config.toml
num_hidden_layers = 10
hidden_size = 192
n_experts = 256
experts_per_token = 4
d_expert = 32
d_shared_expert = 64
hidden_act = "swiglu"
moe_layers = [2, 3, 4, 5, 6, 7, 8, 9]
router_score = "softmax"
normalize_top_k = true
routed_scale = 2.0
balance_loss = 0.00147
balance_bias = true
router_cosine_scale = 20.0
n_groups = 4
groups_per_token = 1
init_std_router = 0.01
lr_router = 0.000447
num_attention_heads = 3
num_key_value_heads = 1
head_dim = 64
vocab_size = 8192
norm = "rmsnorm"
norm_place = "pre"
norm_eps = 1e-05
positions = "rope"
rope_theta = 41200.0
rope_fraction = 0.5
qk_norm = true
attn_scale = 0.125
tie_word_embeddings = false
parallel_block = false
init = "normal"
init_std_qkv = 0.0437
init_std_o = 0.0542
init_std_up = 0.0625
init_std_down = 0.0625
optimizer = "adam_hyperball"
learning_rate = 0.0066
beta1 = 0.9
weight_decay = 0.0
lr_head = 0.00745
warmup_steps = 290
schedule = "wsd"
decay_fraction = 1.0
decay_shape = "linear"
final_lr_fraction = 0.0
batch_tokens = 65536
max_seq_len = 256
doc_mask = true
train_tokens = 478000000
max_steps = 7294
dataset = "wikipedia_en"
Below are experts of layer 6 (counted from 0) of a mixture-of-experts language model. Rows are named router (the router's row for the expert) and show model dimensions 0-191. Each number is 128 + 32 x the weight over its row's rms, rounded and kept within 0 to 255. Numbers have three digits each.
Before each expert's rows: a language model's description of what the expert responds to. This comes from a sample of Wikipedia text that the model never trained on.

# expert 55
It responds to: The word of, especially in family and origin statements (his mother is of Siaton), plus name starts like Mohammed, Har, Ah.
router:131140169130111119114138142152129160149101070191085162108133115088159158125134180114184140149160144129157142111141115092099088076173110104184073172098186192125164164102134116173165139115149112109183075067152133095121163146106162128138119147163159104104075121125106094116180139101103179178104133134152139109181133109138153170104180139155116163131130174125080109176169156190134165036162162095091139177108139130160127138138101166089157146116043078129158145164115109141184098082133105110146184155117123147132099106106142104163098072097111146115126098069070103100121065080142152131

# expert 29
It responds to: Mostly "the" after prepositions, plus pieces like ost in Post and Apostles, ino, iano, and the word Italian.
router:110136106107181140135058180115115093151106127157059099100115089099147123106172144217143121129159140149074088109186109126120146120133097098124112130140088135172132141137153145146070054152143075105196088086113114113146128139139142119000108168171149106104122119089147143109103131184180131141090101142128103030092139159074118112045140099128122099141107119130131154153141111101160156099147108084124147150124200180122107090074065146117141136098194119146135078124126116123119107094146122144127132148086153097148145106141140090097176090120117130147157135159142093163190109149166171117

# expert 53
It responds to: Closing parentheses after birth dates or register numbers in openings and lists, plus leg, edition, issue, St.
router:150147117066177125142113168085125128152059154103146081125175166155138154128159138157142138124168137105103094103076103182160131125079145085189124167106114183168139067175161103150110128125128139141172147071086131148207178105103097125142137162150145089152155114133154111146142112179109089135109111179113154090073111113129094174107096127122162196118164168174125133167154180141154182043107114123162111089104181160126120120090129152135144109103162074126127159139120093134153136102125077179106150133173230128171170116105122091119102091124087091165117130123097124209144097099141083108

# expert 56
It responds to: Second parts of compounds and word endings such as year-end, high-end, off-ense, Air Force, plus and and line breaks between items.
router:106199180134117106107159134153141055105115137137104124097189113089142168097158092152085179088122182078135115098135089115157105182100110062177107153066151154101128151128150112114158102137145085167120084132142161129124090098139159084084099139134148111126161145142147124102166086150132081144122092176139136115110116122134199180128085114155097150097147165171150129154122142152170084113142164122140061146164123131119120050051138139177219096089139070123162114116128052148132116077129085128171181168106180140173134132127144128127130130109112160140177108134092132138160098172138129040

# expert 51
It responds to: Periods and closing parentheses ending sentences in biographical prose before He, In, The, plus there and medical met-ast-asis.
router:189171172104125095135116139138110099212146190085098122110107142114145078117164135170119099148108211060134133131157120148183128097152128098125106147120144169164127178099158122098092122077117112037135139105132111125111111181116101105095158191123131121162105119084138096077087150210031124137140103117136157127133145124106113160133162086191113163155156201136085151152143097126143129132159115089076139153129159181110142095059079150101116152130164124109080137177128139123088133119177106188173161174122158125159148100166163129116111123140152152105203118085145109099160149134151115087

# expert 6
It responds to: Middle or final word pieces of foreign names and titles in tables and cast lists (Kend-a, Chiv-as, Kenn-eth), plus the and past-tense endings.
router:159183117065146150141124158184147154166140085132115130121136155091124110146152159122084154146127123133092090154127103181082147155138118150134137147106107127157192127152187144182122115120192143170168119094123102108097139081108168122090141164146198155125099084113145188114138107150121121139104097100152187088054084168131132179058126121156115139160177180143095098173157111144114189099098139109118130125140163144175095075089105175118159093121138046143146139174157135178166097110095106106072130061124158146140117109117134098093127106152090158188124133043135155175200157155102135173

# expert 2
It responds to: Prepositions like of, on, from, by, via, and table pipes, plus word-final pieces in species names, such as gastrop-od, postdors-al, tex-al-ta.
router:119144161132134120129111105146117161163136140155161104091106116102114074111121137132103118165144099104115047104091058145138119110134090049151144126107111097093157180150140133091128154068204126170136118043126119143111167163116154134110124155138146104131072071094150181139117103158129140196128122099137149157174147139175170179149171110117164155162211154122150093146190099131140092132133104092094117095230099140144120163133124141110189087123153046117025125150148121138146087147117069112131135091085122083172116121140098135121131130119090114104162155074084137133170157122093137094

# expert 18
It responds to: Periods ending sentences, often after a place name (al-Bab, Gaza), plus line breaks ending list items such as cast or name lists.
router:098174150084106132081155176193135115166091159165113166120135110067148074047109137146133095201177197119146129118128122141170188113142118101143137178143122147166129149105161084106092124137145136101172090104076125109151178140097143101135128164143191075114140085112168102126131054145074138199165175119126148138121121116122123206076159108106174142153138142132101121172111124162148141110158089078093079158150134209106114095149157177133174121141129175170057174124130126195119151124140146157113137097147110118165101126113142112163155113108107101155137107083077109131186101143173122092

# expert 48
It responds to: The word and joining two names or items (Larry and Richard, T, V, and P), sometimes or, plus plural s endings.
router:147159202156150059134057153111157107111115153137112128120146158109175065116109162130123148171137132119146074157139102157133140135158115056153099134073109219148145104149226095110180152123102096166190141147175143168091165164102143100079103145128184121128127158123135151114135099127134087186099144142162160133130072127110140127168100110194131175166157130147105114189141095175114141117151089159097116133144092097208126148099107130179147084154138074134102122132119117157138142148153112179107165145142147116160112130063091174107087108097111089135106130098095159145160132221088128092

# expert 10
It responds to: Word pieces right after a short first piece, like ent in dentist, il in Hilies, Will in Willie, plus numbers and line breaks in tables.
router:117152190165148092116119113114121130171086180147071106125158235128139077115139152139125143130151146132103060149116134147108092135074133140136099111085153103145134161131192101119107098084103169157196117082107048102125104170074097121108052114137143085080197161116064116151125171109106080172133088143144177130138067131070133131141134143102152122122184144132084148160120144120114096090204118098131158107138174146125115102067132154145142097075127103118096182139140082150102119070145155131133192068128138122101138115116121150157149104122128128149155123060101132158183142179114086139

# expert 12
It responds to: Word endings of city names (Edmon-ton, Bir-mingham) and sport words like football, basketball, plus line breaks ending sports-results table rows.
router:111149112095123043141162167114102126150140122138148120090140143120155098099125168103153082154176129148130103097116164223146122100067081129126149137079153162106153114096138088177072146157172112138162108124112125087123167132084137181123157178144117135087124122109124103191165107147132075119080161098127112074102114118143169170143125133143120120115137098149086050109139191155136094115127123138155130135179173151135089172078055136120136080163151136102097192154141082168167108146169158156169158106075150122189059133092138121119136031119069116161132124115066176160150124109126118088